Weights of a small mixture-of-experts language model, trained from scratch on English Wikipedia: 52M parameters.
Below are experts of layer 2 (counted from 0) of a mixture-of-experts language model. Rows are named router (the router's row for the expert), up (a neuron's input weights, with its number) and show model dimensions 0-191. Each number is 50 + 15 x the weight over its row's rms, rounded and kept within 0 to 99.
After each expert's rows: "comes after" lists some tokens at least twice as common just before its tokens as in all text. This comes from a sample of Wikipedia text that the model never trained on. Tokens count by the router's weight.

# expert 43
router:55 37 50 58 62 39 62 45 56 50 39 21 34 46 68 57 74 51 72 16 21 55 55 73 50 62 74 47 39 57 26 48 37 36 39 54 61 81 69 67 55 39 76 66 50 55 57 37 60 61 46 52 25 68 53 37 45 60 52 61 85 34 55 26 59 29 42 50 43 52 47 80 56 59 57 42 68 36 38 35 48 51 87 34 47 40 31 48 68 54 50 46 79 36 54 51 45 34 62 34 44 57 78 41 38 54 29 48 40 62 64 29 16 88 69 48 45 52 55 54 69 19 57 11 44 44 37 49 38 44 42 57 37 37 55 63 10 46 85 61 60 44 62 56 55 72 57 56 45 67 45 41 60 42 92 51 29 29 48 33 44 58 55 59 59 60 58 41 46 19 53 40 58 36 51 53 58 29 49 68 46 42 43 42 41 28 35 51 18 48 30 53
up0:40 50 44 72 71 33 37 44 55 29 54 34 53 70 63 16 48 67 26 34 41 39 41 39 49 43 81 36 40 42 48 17 41 54 59 24 48 66 54 50 31 54 28 62 48 62 63 57 59 59 74 29 49 38 43 55 30 43 60 64 31 36 61 52 58 73 31 47 49 46 35 86 41 65 68 66 61 48 47 40 47 47 85 40 35 62 52 47 49 65 56 47 38 23 54 49 51 79 60 67 64 23 71 53 52 74 76 56 71 69 46 72 20 54 56 50 24 40 50 41 69 47 56 47 64 56 76 53 41 30 66 66 59 56 43 60 34 55 32 54 28 48 58 68 43 53 52 35 31 55 43 68 74 41 79 44 41 44 61 17 29 43 46 50 29 63 55 23 42 63 69 48 57 61 65 03 52 37 51 65 34 72 47 52 40 56 59 60 57 44 16 70
comes after: "\n", "0 ", ") ", "25", "0", "3"

# expert 18
router:57 34 78 23 41 54 61 26 53 46 48 36 36 15 59 45 57 51 73 46 49 44 22 70 45 66 65 51 56 33 21 70 35 41 54 78 46 58 62 68 22 54 70 50 76 45 34 65 38 60 54 42 28 46 41 51 26 53 33 59 66 33 46 38 44 18 48 43 52 49 28 64 46 44 72 56 56 49 20 70 53 59 55 25 53 50 22 42 74 66 64 53 53 56 57 51 70 44 77 49 53 46 47 57 54 37 54 45 61 67 68 36 63 54 74 57 57 58 40 62 57 32 57 27 34 52 44 21 20 66 49 59 60 64 42 68 43 18 50 40 99 41 45 57 48 52 49 53 47 83 40 56 46 54 52 61 34 33 21 40 29 58 90 81 61 42 41 54 55 54 18 28 50 41 51 53 58 28 44 35 57 52 63 33 21 50 38 55 39 49 36 51
up0:30 42 51 13 32 39 45 59 44 56 44 72 38 43 91 35 52 55 52 76 35 21 72 57 47 31 41 42 35 46 38 52 55 39 44 42 52 60 49 43 51 42 27 48 60 38 40 39 33 64 47 43 41 31 56 70 45 50 50 66 44 45 33 54 21 33 66 65 38 49 33 56 59 45 75 53 68 20 46 64 36 56 60 83 81 45 50 48 54 55 38 52 36 34 37 67 66 60 50 35 73 48 53 53 43 68 79 45 57 81 54 61 74 33 27 50 79 56 13 46 49 46 49 48 26 27 57 25 50 46 58 55 63 51 23 19 66 33 69 75 52 61 60 39 69 44 27 62 36 41 43 19 62 51 44 51 44 55 62 57 45 61 52 79 56 39 68 76 76 56 73 37 41 50 30 55 57 58 66 66 29 43 83 36 47 52 23 44 60 40 69 64
comes after: "| ", "the ", ": ", "- ", "(", "N "

# expert 49
router:77 40 63 52 49 37 74 29 41 48 28 50 51 22 38 24 80 33 66 49 55 42 08 60 58 56 71 62 53 41 39 83 52 45 61 30 47 45 69 70 39 39 56 63 36 66 22 47 32 77 53 46 32 58 67 45 32 70 27 78 61 39 44 44 54 35 34 42 35 33 34 58 51 29 64 54 62 35 50 54 39 26 62 31 51 67 35 50 66 49 66 08 63 54 44 55 56 44 49 47 61 52 60 45 44 51 26 53 17 58 57 29 52 55 66 67 54 69 50 75 39 52 54 38 40 57 44 55 44 94 38 69 18 36 36 36 32 41 53 54 46 45 40 55 68 64 64 22 63 67 33 39 53 24 77 54 46 47 37 71 13 56 71 52 58 59 44 42 65 51 45 41 31 47 48 44 48 37 63 36 42 36 45 26 36 25 40 31 49 55 68 52
up0:42 57 36 33 38 46 59 71 59 39 54 51 43 78 33 64 77 51 56 47 69 43 64 59 51 40 37 40 52 51 35 49 60 25 38 85 43 43 41 50 40 43 76 55 34 44 59 23 63 31 76 59 47 33 66 67 59 34 27 45 82 41 35 54 47 40 60 74 58 64 69 65 46 54 44 54 39 51 37 58 38 74 36 51 59 53 99 38 51 48 33 71 28 73 72 47 75 36 50 47 34 50 61 56 67 71 72 56 59 61 99 58 36 75 46 32 58 44 59 47 44 57 42 53 31 55 64 33 53 45 68 54 55 71 47 54 68 44 53 34 39 40 74 65 70 10 44 71 55 41 51 55 68 68 44 51 71 51 54 26 59 43 57 55 62 41 62 33 25 57 79 43 22 40 41 62 62 88 58 52 55 54 64 58 39 56 36 18 61 52 42 47
comes after: "| ", ".", ",", "–", "201", "200"

# expert 51
router:53 53 47 47 57 39 65 31 67 52 50 46 45 16 52 25 63 42 75 48 16 29 32 52 60 59 58 60 57 59 39 72 46 39 55 35 61 55 77 71 30 41 48 41 48 52 29 34 35 46 49 34 42 58 57 42 48 48 28 63 53 17 48 29 36 47 25 28 18 51 31 49 71 47 50 43 76 39 52 48 26 45 60 33 60 74 13 56 65 50 65 34 51 33 53 49 21 53 51 48 53 62 58 40 20 38 43 39 28 56 46 46 55 45 63 69 55 69 49 78 58 47 51 12 36 30 60 37 31 94 50 62 46 44 16 44 47 28 61 75 47 55 60 60 63 81 71 35 42 67 44 43 63 20 60 61 28 35 25 65 34 47 62 43 72 58 27 33 64 53 29 46 47 54 44 29 53 26 58 57 56 36 43 49 40 28 28 51 41 53 49 50
up0:69 63 36 67 40 78 76 33 33 50 39 54 77 51 55 18 56 44 58 51 42 55 22 33 51 82 63 38 56 75 52 30 48 42 63 69 55 51 66 42 55 13 54 21 30 59 61 35 58 73 47 39 51 66 37 52 46 64 50 52 76 31 30 68 59 53 50 57 34 51 61 47 51 58 53 36 66 35 56 52 61 67 39 42 20 51 35 58 69 46 53 40 25 35 51 61 27 74 54 78 57 49 54 70 82 54 50 58 43 48 50 47 49 41 67 60 29 66 76 68 63 43 24 30 53 28 45 44 34 75 53 66 34 18 61 37 51 62 29 52 25 41 65 66 49 41 46 49 18 38 40 57 75 18 46 64 19 43 35 79 56 47 44 53 60 49 56 78 53 51 61 32 39 47 46 32 78 35 56 46 37 44 28 31 47 51 60 83 58 44 47 44
comes after: "| ", ".", "–", ",", "/ ", ":"

# expert 91
router:73 33 58 26 54 47 65 13 71 50 58 38 30 40 35 32 49 52 48 30 11 48 46 61 62 55 80 59 37 42 43 73 48 35 53 68 53 45 55 61 26 44 57 52 59 48 44 40 63 50 53 30 44 46 49 73 13 85 58 90 58 36 45 25 16 46 24 36 45 56 42 72 78 30 58 47 66 73 11 30 52 49 63 41 35 87 45 41 52 45 44 47 66 24 55 50 47 39 71 60 65 51 54 38 58 33 26 29 59 59 63 38 58 56 57 62 36 38 70 77 21 27 58 26 55 30 48 56 51 54 42 52 03 36 59 45 43 41 61 58 55 42 53 62 59 68 55 29 35 56 33 52 53 57 45 63 38 48 43 57 35 65 45 45 61 67 35 36 49 29 58 51 40 30 44 42 75 40 63 31 61 48 37 49 37 47 53 60 36 47 42 54
up0:54 57 50 41 50 55 06 45 59 53 44 68 57 60 61 43 52 33 48 55 28 51 36 55 53 53 67 46 44 28 29 47 49 44 62 26 68 62 54 18 16 41 47 40 31 18 31 57 58 53 45 62 69 50 41 70 63 45 59 78 51 55 58 25 53 34 58 74 39 57 47 39 56 24 27 66 44 36 37 75 23 54 31 53 56 20 55 56 60 66 46 55 77 55 55 72 60 44 54 26 47 78 80 33 37 67 41 51 47 55 49 57 69 56 74 31 31 34 48 70 50 35 50 75 55 63 57 69 52 64 71 52 45 35 61 33 30 49 67 37 28 35 58 37 22 27 44 43 31 71 76 54 51 26 20 61 71 36 36 80 38 64 35 67 50 54 46 63 73 50 50 57 28 64 51 61 49 62 41 71 62 47 66 52 35 43 37 45 64 31 54 85
comes after: "\n", "\n\n", ") ", "by", "=", "\" "

# expert 35
router:67 36 45 15 19 30 67 33 61 56 34 40 35 30 53 49 67 50 62 57 38 41 47 72 79 45 63 53 60 39 56 59 32 53 42 51 45 70 57 44 41 24 66 48 64 68 59 18 43 77 73 18 54 56 72 47 39 61 40 54 61 28 49 43 43 38 41 42 32 52 34 57 69 30 64 66 68 59 31 39 47 57 55 42 25 56 35 52 53 42 69 29 61 59 61 50 27 13 70 07 61 55 56 59 56 47 46 39 47 62 68 52 47 47 59 68 52 57 53 49 71 34 63 30 26 36 45 51 49 80 23 62 32 42 00 60 35 29 53 60 46 35 50 54 52 77 62 34 53 55 39 42 50 46 66 53 56 45 31 49 29 76 54 69 85 65 29 44 75 36 52 46 69 35 38 45 49 54 51 42 70 24 62 48 31 34 46 45 32 39 51 57
up0:51 31 35 24 27 59 18 58 57 58 29 19 26 53 34 67 81 80 59 50 54 61 35 54 26 54 45 28 59 64 39 37 59 46 45 53 61 37 39 66 39 63 36 67 63 49 29 38 34 64 44 41 55 58 57 66 44 45 46 65 41 50 36 44 30 49 34 48 36 55 42 67 67 66 43 83 60 65 43 47 45 51 62 41 37 48 42 52 44 82 41 31 44 64 35 39 41 39 38 54 37 53 65 64 78 33 66 42 36 29 59 34 54 38 38 45 61 57 46 65 75 55 57 54 50 58 27 45 67 25 24 62 23 30 52 67 19 42 50 41 43 50 00 27 50 46 32 59 54 63 38 54 56 57 23 30 40 50 30 43 38 55 79 39 67 22 35 30 51 34 70 64 62 14 44 48 62 81 50 53 34 39 41 74 60 58 43 63 38 66 29 46
comes after: "| ", "201", "202", "200", "199", "198"

# expert 52
router:62 43 92 49 41 60 64 46 44 44 40 36 45 44 22 38 65 40 65 51 30 59 35 78 82 38 46 76 37 43 39 61 45 45 31 63 41 56 79 54 18 26 51 61 61 57 34 50 30 67 52 45 40 69 56 55 43 58 24 74 78 37 64 38 47 40 37 30 27 60 48 56 66 39 36 62 46 72 34 74 33 33 55 57 49 54 34 43 75 42 55 28 51 44 49 48 39 59 50 44 20 68 34 68 33 00 32 60 33 55 74 40 48 46 59 44 18 51 61 83 44 33 49 35 43 39 56 43 29 63 24 51 56 67 33 63 43 30 46 36 56 42 50 73 53 62 61 44 47 61 25 56 44 46 53 62 40 35 27 47 42 51 56 59 60 40 12 49 69 40 51 45 43 34 51 57 58 38 60 52 76 34 87 39 33 34 43 46 30 57 58 65
up0:75 42 64 61 73 40 70 32 43 36 43 42 67 37 63 70 25 37 63 74 55 72 41 64 69 70 72 32 32 62 40 23 32 41 65 41 41 51 42 40 49 26 36 63 63 49 39 41 72 69 70 44 39 59 33 51 56 60 22 54 61 52 56 57 75 73 69 55 72 67 47 51 60 15 22 67 45 55 42 52 46 29 34 31 67 54 42 35 89 36 53 52 65 59 22 26 37 36 56 66 43 49 39 36 59 27 44 37 54 53 61 74 45 68 56 45 48 54 71 66 42 33 38 66 68 63 76 43 29 56 58 34 21 38 50 66 59 33 59 60 49 61 42 76 41 30 56 37 63 52 57 59 46 64 32 26 68 44 35 47 60 46 51 42 32 66 42 41 30 43 54 51 34 65 85 37 71 59 44 56 59 29 50 55 50 72 68 62 40 84 73 40
comes after: "- ", "• ", ": ", "Years ", "Binomial ", "Time "

# expert 78
router:63 34 42 25 07 43 90 50 51 76 07 30 53 41 39 50 46 60 66 44 21 37 45 61 54 62 68 47 33 52 47 73 52 48 69 64 61 88 56 53 54 57 67 32 41 59 50 31 59 67 56 49 42 68 61 81 43 80 44 84 38 48 39 25 31 38 46 37 56 53 32 72 64 34 63 47 51 64 47 30 31 34 58 17 40 49 49 52 57 36 67 28 80 46 43 47 36 45 88 45 49 73 69 24 44 44 45 53 50 51 59 48 34 66 49 63 66 53 56 65 38 32 55 28 55 39 40 34 55 60 56 52 45 32 48 35 33 47 55 65 74 39 39 63 64 50 55 47 56 51 47 57 45 37 51 48 50 38 44 67 42 67 65 53 71 51 08 41 79 51 52 36 29 34 46 30 44 36 60 60 55 47 48 46 46 42 18 55 12 44 40 48
up0:54 55 49 23 55 51 27 39 70 35 35 67 67 38 62 37 61 63 30 68 58 40 42 63 47 60 40 55 47 46 43 71 56 55 68 51 53 28 39 26 42 83 51 60 52 62 67 36 39 52 27 35 43 32 33 18 61 49 45 48 71 52 47 40 67 74 70 89 29 34 60 50 24 33 31 58 40 39 58 64 54 68 35 51 48 55 47 48 48 45 34 57 43 54 39 34 38 62 47 30 80 61 66 52 90 38 62 39 35 62 38 25 84 49 54 60 49 42 17 41 54 62 52 32 31 99 36 31 49 63 36 41 57 46 74 64 57 53 22 47 52 22 77 35 58 53 63 70 78 48 52 44 77 64 48 55 48 59 22 64 59 58 53 61 38 44 34 50 53 55 65 52 32 47 53 44 34 24 55 62 42 31 62 42 76 40 31 36 49 48 77 43
comes after: "\n\n", "also", "History", " ", "career", "W"

# expert 64
router:56 36 71 48 33 41 55 31 44 66 50 38 21 19 35 42 66 79 54 41 31 51 48 53 61 70 64 63 29 30 46 58 47 19 19 40 41 54 49 56 44 62 57 71 74 60 35 54 45 59 79 57 26 47 69 69 55 65 51 54 63 51 40 41 19 39 36 25 55 43 49 53 67 34 47 57 77 47 34 69 39 15 56 38 40 60 28 60 55 34 64 21 56 41 59 40 53 66 83 35 26 57 55 23 51 21 48 49 22 55 79 43 55 50 50 53 31 50 75 50 42 50 84 23 50 34 80 46 46 49 59 65 42 36 46 55 36 51 47 49 65 52 66 42 67 56 55 09 35 45 41 56 42 22 52 63 21 46 40 36 51 72 58 44 48 43 55 35 38 46 62 45 57 46 38 24 58 55 34 38 55 17 72 22 41 51 33 54 50 31 41 51
up0:50 50 33 50 33 48 46 42 34 53 48 44 34 57 30 43 32 39 50 26 35 33 50 35 63 67 40 40 33 44 38 64 34 63 37 48 34 60 73 72 91 69 22 70 63 52 63 60 47 31 62 69 68 29 52 33 46 71 27 53 43 61 46 64 90 47 36 66 33 35 35 44 61 38 77 32 68 35 66 63 40 69 54 47 55 61 49 45 44 68 61 27 48 31 30 25 60 58 37 50 59 67 51 41 43 45 36 42 23 45 48 61 37 74 74 58 45 38 42 37 61 73 83 61 60 81 41 09 45 45 32 38 22 37 50 61 62 65 72 19 51 66 57 57 64 55 61 62 49 33 40 39 88 08 60 40 38 47 44 32 34 44 43 34 47 39 50 57 51 42 49 47 44 52 47 40 63 56 45 10 58 35 54 30 47 33 57 59 56 41 67 48
comes after: ".", "|", ")", "=", "==", ")."

# expert 13
router:39 35 60 19 30 21 60 45 46 49 34 30 00 57 52 40 59 72 67 30 35 32 34 58 64 47 65 56 32 39 46 46 48 30 58 48 57 65 61 57 36 53 64 50 48 62 54 43 29 58 60 53 51 46 73 69 34 64 24 69 56 23 52 36 52 40 31 26 42 53 37 59 57 52 56 43 51 61 44 30 35 45 76 33 69 77 29 43 65 55 54 38 52 46 71 43 58 48 48 41 41 51 59 37 25 31 51 42 34 66 63 46 42 71 48 62 19 65 61 72 23 45 66 12 36 50 32 22 37 70 40 48 38 55 37 64 56 40 61 47 47 53 83 64 87 66 52 59 49 72 23 35 47 45 47 54 36 37 48 59 31 78 60 67 75 52 29 39 42 46 58 39 32 47 45 28 33 37 48 39 53 50 36 41 21 49 26 33 35 51 39 42
up0:41 59 66 31 81 41 64 77 45 64 52 32 24 48 56 64 16 34 39 64 78 44 57 24 59 55 41 48 46 45 23 76 71 52 41 72 72 40 45 57 64 59 51 45 41 23 43 45 32 52 39 57 48 47 54 61 54 44 45 41 63 45 39 38 50 16 25 56 57 75 39 49 72 58 62 48 61 39 61 58 32 35 51 42 42 67 49 63 66 62 45 51 01 81 62 65 67 79 61 27 35 59 44 41 46 52 59 53 36 39 45 44 32 46 38 45 45 41 36 30 70 49 61 30 47 45 55 14 61 53 48 49 46 43 20 48 76 55 45 72 38 23 36 64 46 68 57 73 59 60 41 55 50 84 43 61 19 47 49 76 63 46 78 36 86 57 58 47 20 42 54 69 50 28 59 56 42 73 39 69 57 50 45 42 26 51 39 57 66 51 44 64
comes after: "| ", "; ", "(", "–", ": ", "201"

# expert 2
router:56 45 50 27 43 59 54 41 49 51 32 33 38 54 54 46 40 46 55 49 31 33 61 75 66 74 85 45 28 51 23 69 50 43 40 44 54 66 35 39 50 49 50 57 62 53 51 37 51 89 86 39 44 42 47 62 31 53 34 90 72 52 56 41 43 40 23 32 53 74 47 74 49 07 72 49 64 46 32 57 37 34 89 48 31 70 42 35 80 70 56 34 65 12 73 42 62 47 53 55 40 53 46 52 51 54 35 36 50 47 64 53 33 68 67 53 47 60 63 49 63 57 49 11 38 05 56 45 48 48 47 38 20 36 33 62 33 56 69 61 46 52 50 60 56 44 44 39 48 52 45 50 69 47 70 69 42 22 39 69 23 63 58 38 53 67 48 34 42 29 56 32 54 41 31 68 41 59 50 64 59 44 55 43 29 54 57 48 53 44 40 81
up0:52 45 08 33 81 28 29 63 49 43 58 47 45 48 33 26 67 63 43 33 32 41 50 28 54 56 55 49 65 44 58 65 39 48 30 51 52 61 64 64 59 50 70 36 63 56 66 69 47 46 69 58 42 46 44 47 51 79 52 41 78 16 43 23 58 47 55 89 53 56 44 71 58 27 62 49 53 33 33 48 48 30 78 50 26 24 48 30 48 68 35 87 54 29 58 27 38 82 56 36 53 70 51 33 55 44 30 43 64 28 40 63 27 43 55 51 53 57 37 30 53 83 46 38 43 38 64 40 35 43 45 44 73 67 50 43 72 48 77 41 38 64 49 42 48 46 53 34 42 59 44 28 78 58 76 44 33 61 36 75 77 54 52 59 15 77 57 37 42 52 46 61 58 36 53 53 39 50 18 67 54 64 64 43 39 38 54 72 46 47 49 34
comes after: "\n", " ", ") ", "0 ", "1 ", "% "

# expert 82
router:62 47 49 56 66 21 50 49 63 66 46 30 39 40 39 30 43 50 70 49 29 49 51 38 54 59 44 53 19 47 24 67 55 18 42 28 70 54 77 52 53 44 52 69 43 58 25 41 25 64 55 43 34 65 75 59 37 40 46 48 50 41 56 42 27 27 36 54 50 60 40 63 58 42 54 52 52 56 50 39 26 42 81 42 36 50 48 27 46 48 50 48 53 59 41 52 51 45 75 30 64 52 65 38 45 32 61 36 24 62 63 47 31 75 63 52 29 41 42 64 56 05 57 29 25 29 42 45 39 37 21 57 61 35 51 54 45 54 93 69 76 41 39 68 55 60 71 33 18 62 40 61 54 46 77 59 30 12 61 35 45 55 57 72 50 18 54 29 55 41 48 34 30 43 48 55 55 36 61 43 67 49 40 23 11 38 54 60 33 49 48 72
up0:69 41 36 47 19 01 49 62 30 45 52 30 45 22 53 36 54 48 70 49 58 57 31 47 42 69 49 43 36 46 79 31 61 51 56 43 71 42 56 28 51 47 47 13 57 56 38 69 66 44 51 65 33 35 34 34 62 68 66 64 66 50 49 17 67 13 47 78 32 56 70 67 51 45 42 26 22 31 50 27 41 63 74 56 36 55 38 44 52 57 53 43 51 31 61 43 26 58 55 43 63 39 67 36 47 48 58 35 28 49 67 29 51 46 30 54 38 60 53 41 43 56 47 48 31 60 33 55 42 31 36 49 83 50 56 46 59 43 39 34 67 69 53 47 64 69 45 43 55 48 65 56 70 35 62 82 58 74 44 35 29 58 78 39 45 52 59 32 52 61 59 41 34 53 45 41 39 52 42 73 38 32 36 59 28 23 57 92 49 40 70 79
comes after: "| ", "on ", "On ", "In ", "in ", "- "

# expert 36
router:42 28 47 43 43 61 88 53 49 65 31 27 27 47 61 50 63 53 56 39 47 46 50 62 71 48 82 56 24 44 43 75 32 38 38 51 39 74 48 57 18 37 59 63 42 63 49 12 42 50 58 29 46 68 76 55 34 68 07 67 63 22 48 34 47 30 40 27 44 51 60 56 70 27 72 54 41 54 37 54 31 29 53 53 49 46 36 34 64 30 66 61 61 53 60 34 61 38 42 30 26 50 54 25 36 25 26 54 52 62 52 22 23 47 73 58 54 84 41 55 70 53 60 26 51 53 59 27 19 35 38 63 51 36 30 43 42 36 59 70 57 41 52 53 61 52 68 36 55 66 33 50 51 40 57 66 55 39 40 37 31 52 60 44 66 63 38 20 55 44 30 40 72 37 29 47 52 43 48 43 66 36 41 44 40 39 39 31 17 43 39 52
up0:58 13 45 22 38 41 39 61 47 41 54 91 29 89 54 75 67 66 28 41 48 32 44 32 62 44 56 68 36 43 41 41 68 35 75 61 54 44 48 68 68 48 93 32 39 64 53 60 53 60 47 46 52 41 39 53 58 27 58 55 64 48 82 35 52 39 42 74 72 56 30 66 28 51 47 44 42 59 40 56 89 47 63 55 60 49 55 58 42 51 39 41 79 51 24 55 37 27 14 44 65 40 48 54 51 57 34 56 55 49 73 32 47 55 65 63 57 45 28 50 58 49 67 30 49 53 49 58 41 67 62 37 38 56 65 53 64 39 60 75 51 68 54 54 33 58 27 56 43 59 42 45 61 55 79 31 45 48 39 61 31 42 77 54 40 26 31 60 63 62 42 54 19 67 68 83 26 51 49 35 57 61 71 14 50 40 54 56 32 51 54 31
comes after: "1", "2", "0", "3", "4", "6"

# expert 3
router:63 36 75 50 57 32 56 52 57 70 44 20 21 18 19 46 55 66 71 25 42 33 56 53 56 52 80 73 34 41 57 43 44 29 35 31 47 68 54 47 34 42 60 61 76 59 39 45 54 49 58 46 38 49 73 68 56 89 53 60 70 49 57 56 23 30 56 37 57 52 43 53 83 42 58 59 95 33 27 59 46 40 61 40 41 53 52 48 53 49 56 43 72 56 43 35 72 55 62 30 46 57 69 49 48 33 35 44 19 53 65 46 44 55 51 63 25 65 85 46 30 35 60 33 31 12 60 35 37 58 43 69 36 26 49 73 44 47 61 66 47 53 44 49 84 62 79 17 52 48 36 47 37 41 71 58 36 52 38 28 30 68 63 48 55 49 43 42 37 34 72 47 51 37 50 30 48 52 36 37 54 53 80 44 28 43 56 45 39 40 40 47
up0:73 27 33 50 57 38 38 26 47 52 40 17 52 51 59 43 57 56 63 53 50 34 49 59 20 71 47 58 59 48 62 41 48 56 48 42 38 48 19 79 59 37 71 43 66 45 29 52 51 48 61 55 71 54 36 57 41 56 73 32 69 52 50 59 55 68 35 67 43 48 42 43 62 40 26 54 31 34 53 56 64 50 64 31 51 39 28 49 49 40 74 42 50 35 49 33 62 35 46 57 55 45 57 59 40 83 51 39 73 73 26 47 57 56 68 36 29 80 84 64 68 63 25 87 52 70 28 62 26 83 43 43 25 49 75 70 63 32 73 66 64 55 65 43 49 67 66 62 50 61 56 61 43 37 26 75 58 69 45 49 65 38 63 53 62 36 47 61 65 42 47 31 81 39 69 48 33 22 32 30 32 73 54 65 34 49 52 24 67 34 31 42
comes after: ".", "==", "|", "===", "\n", ".\""

# expert 26
router:50 50 61 52 53 36 71 14 55 55 37 40 12 47 45 38 41 50 68 30 30 26 54 59 45 63 70 46 35 34 33 52 72 48 16 51 50 59 39 39 54 45 70 54 82 61 59 50 54 86 82 31 43 37 39 58 48 59 39 81 70 41 55 39 23 50 07 31 49 78 27 61 45 27 77 51 57 52 50 39 44 37 62 30 36 66 49 34 69 45 58 46 55 24 54 54 40 40 62 57 53 49 46 56 41 60 36 35 47 52 48 57 38 64 66 74 48 59 87 70 51 32 73 17 49 15 56 46 43 45 54 50 20 32 46 58 22 49 58 82 76 51 57 42 50 70 43 57 42 61 48 54 76 43 58 70 35 18 46 42 29 49 58 43 74 54 55 36 55 24 61 39 56 55 23 47 45 49 57 53 47 52 65 59 36 39 55 53 47 40 35 62
up0:54 13 90 63 19 37 46 47 27 50 28 53 70 38 43 36 44 54 53 59 52 61 29 61 45 62 42 73 63 33 40 90 58 44 48 43 40 71 64 60 63 32 68 61 40 61 50 70 64 40 75 48 52 78 54 37 57 49 65 77 43 45 49 42 22 60 56 64 53 32 59 38 33 58 39 63 55 58 51 50 70 39 38 44 40 57 39 62 59 49 28 27 61 31 64 59 57 55 50 39 56 33 56 52 64 33 42 63 28 63 41 50 42 58 48 54 57 29 25 37 59 70 58 16 48 32 56 66 25 18 40 57 30 39 47 80 24 37 46 47 58 36 39 47 34 75 26 62 33 40 46 55 58 16 30 69 37 45 65 65 18 62 66 57 59 56 68 50 53 39 30 44 60 40 37 64 77 46 41 65 65 61 44 52 26 38 53 54 25 86 37 57
comes after: "\n", " ", ") ", "1 ", "3 ", "2 "

# expert 92
router:66 35 59 37 41 47 77 37 74 65 35 42 43 43 71 38 44 53 47 30 50 40 47 68 66 48 59 62 35 40 35 88 37 56 34 46 43 64 64 64 30 33 57 46 37 86 55 51 24 59 52 34 31 54 67 49 34 66 57 62 52 53 52 43 49 30 37 42 29 68 26 63 57 31 59 47 87 60 23 37 49 32 47 50 47 41 29 44 54 64 77 02 55 49 61 40 45 40 43 32 36 37 64 40 57 40 34 65 50 51 71 46 37 43 56 55 07 80 51 63 34 25 64 45 54 44 44 47 37 84 33 65 40 61 54 55 29 24 51 43 51 47 80 63 50 62 54 24 65 78 44 42 58 33 47 62 35 40 35 58 27 54 63 59 80 58 41 49 65 36 30 42 70 37 42 35 56 51 43 28 62 35 44 28 44 21 35 31 30 56 48 65
up0:64 62 58 41 56 71 63 73 61 55 56 42 56 33 59 72 32 52 24 40 85 46 53 56 47 56 63 57 34 59 35 74 49 64 64 40 60 34 63 45 62 38 06 87 52 70 27 43 22 43 40 48 42 61 35 33 46 55 47 23 51 65 61 49 48 55 37 60 74 59 60 53 58 55 68 41 54 56 70 19 52 62 39 61 32 57 50 29 31 43 47 34 56 16 50 53 74 67 58 89 42 73 47 37 41 44 31 55 55 39 44 31 53 61 62 27 62 35 55 64 27 60 56 73 58 57 39 69 65 61 28 52 49 48 44 42 34 53 64 41 72 24 30 63 39 48 34 30 45 28 70 38 33 27 66 67 44 41 00 17 63 60 42 58 39 44 63 40 50 37 64 32 62 55 53 41 37 52 48 31 49 41 39 47 79 43 27 68 53 42 55 47
comes after: "the ", "of ", "and ", ". ", "a ", "with "

# expert 44
router:77 22 74 52 51 49 60 38 53 53 39 45 31 62 51 50 58 53 50 33 27 39 33 67 57 44 77 77 53 18 36 63 73 45 47 46 37 48 48 49 25 55 69 74 83 60 39 53 42 53 76 43 42 66 51 69 39 56 55 53 59 45 50 48 22 46 45 29 60 58 12 62 67 46 58 42 72 60 40 50 66 20 58 53 44 50 39 35 70 22 57 47 82 37 47 58 59 42 61 38 20 54 47 36 33 41 48 61 33 69 54 43 62 47 69 47 47 92 83 41 50 26 63 13 38 25 60 60 39 56 47 81 66 40 41 49 51 43 66 71 53 44 70 63 64 48 68 28 44 53 27 58 63 33 55 41 39 47 35 42 37 74 44 54 49 75 49 26 46 46 63 54 58 52 45 37 81 63 31 54 66 47 63 46 21 56 25 42 59 35 42 79
up0:56 33 63 71 38 61 42 26 39 48 57 57 36 26 44 37 66 40 55 50 47 53 14 82 45 39 58 51 18 53 81 73 42 52 37 50 49 43 49 28 74 36 68 45 29 46 19 43 78 45 65 50 62 52 36 37 61 39 52 89 33 53 55 33 26 65 31 37 44 57 41 63 87 44 46 77 56 56 48 38 74 62 64 58 46 63 41 42 23 58 35 48 25 35 54 26 68 43 51 32 54 60 41 55 55 52 25 80 29 40 50 20 39 42 61 79 44 39 62 71 32 27 59 22 62 49 26 31 59 41 48 54 32 28 57 48 36 58 37 30 53 44 31 31 53 80 47 53 56 46 73 42 36 72 54 42 76 57 43 44 37 31 63 60 24 39 66 55 62 25 62 60 42 47 62 32 63 52 68 35 59 55 51 66 44 59 50 32 55 60 54 59
comes after: "=", ".", "==", "|", "\n\n", "\n"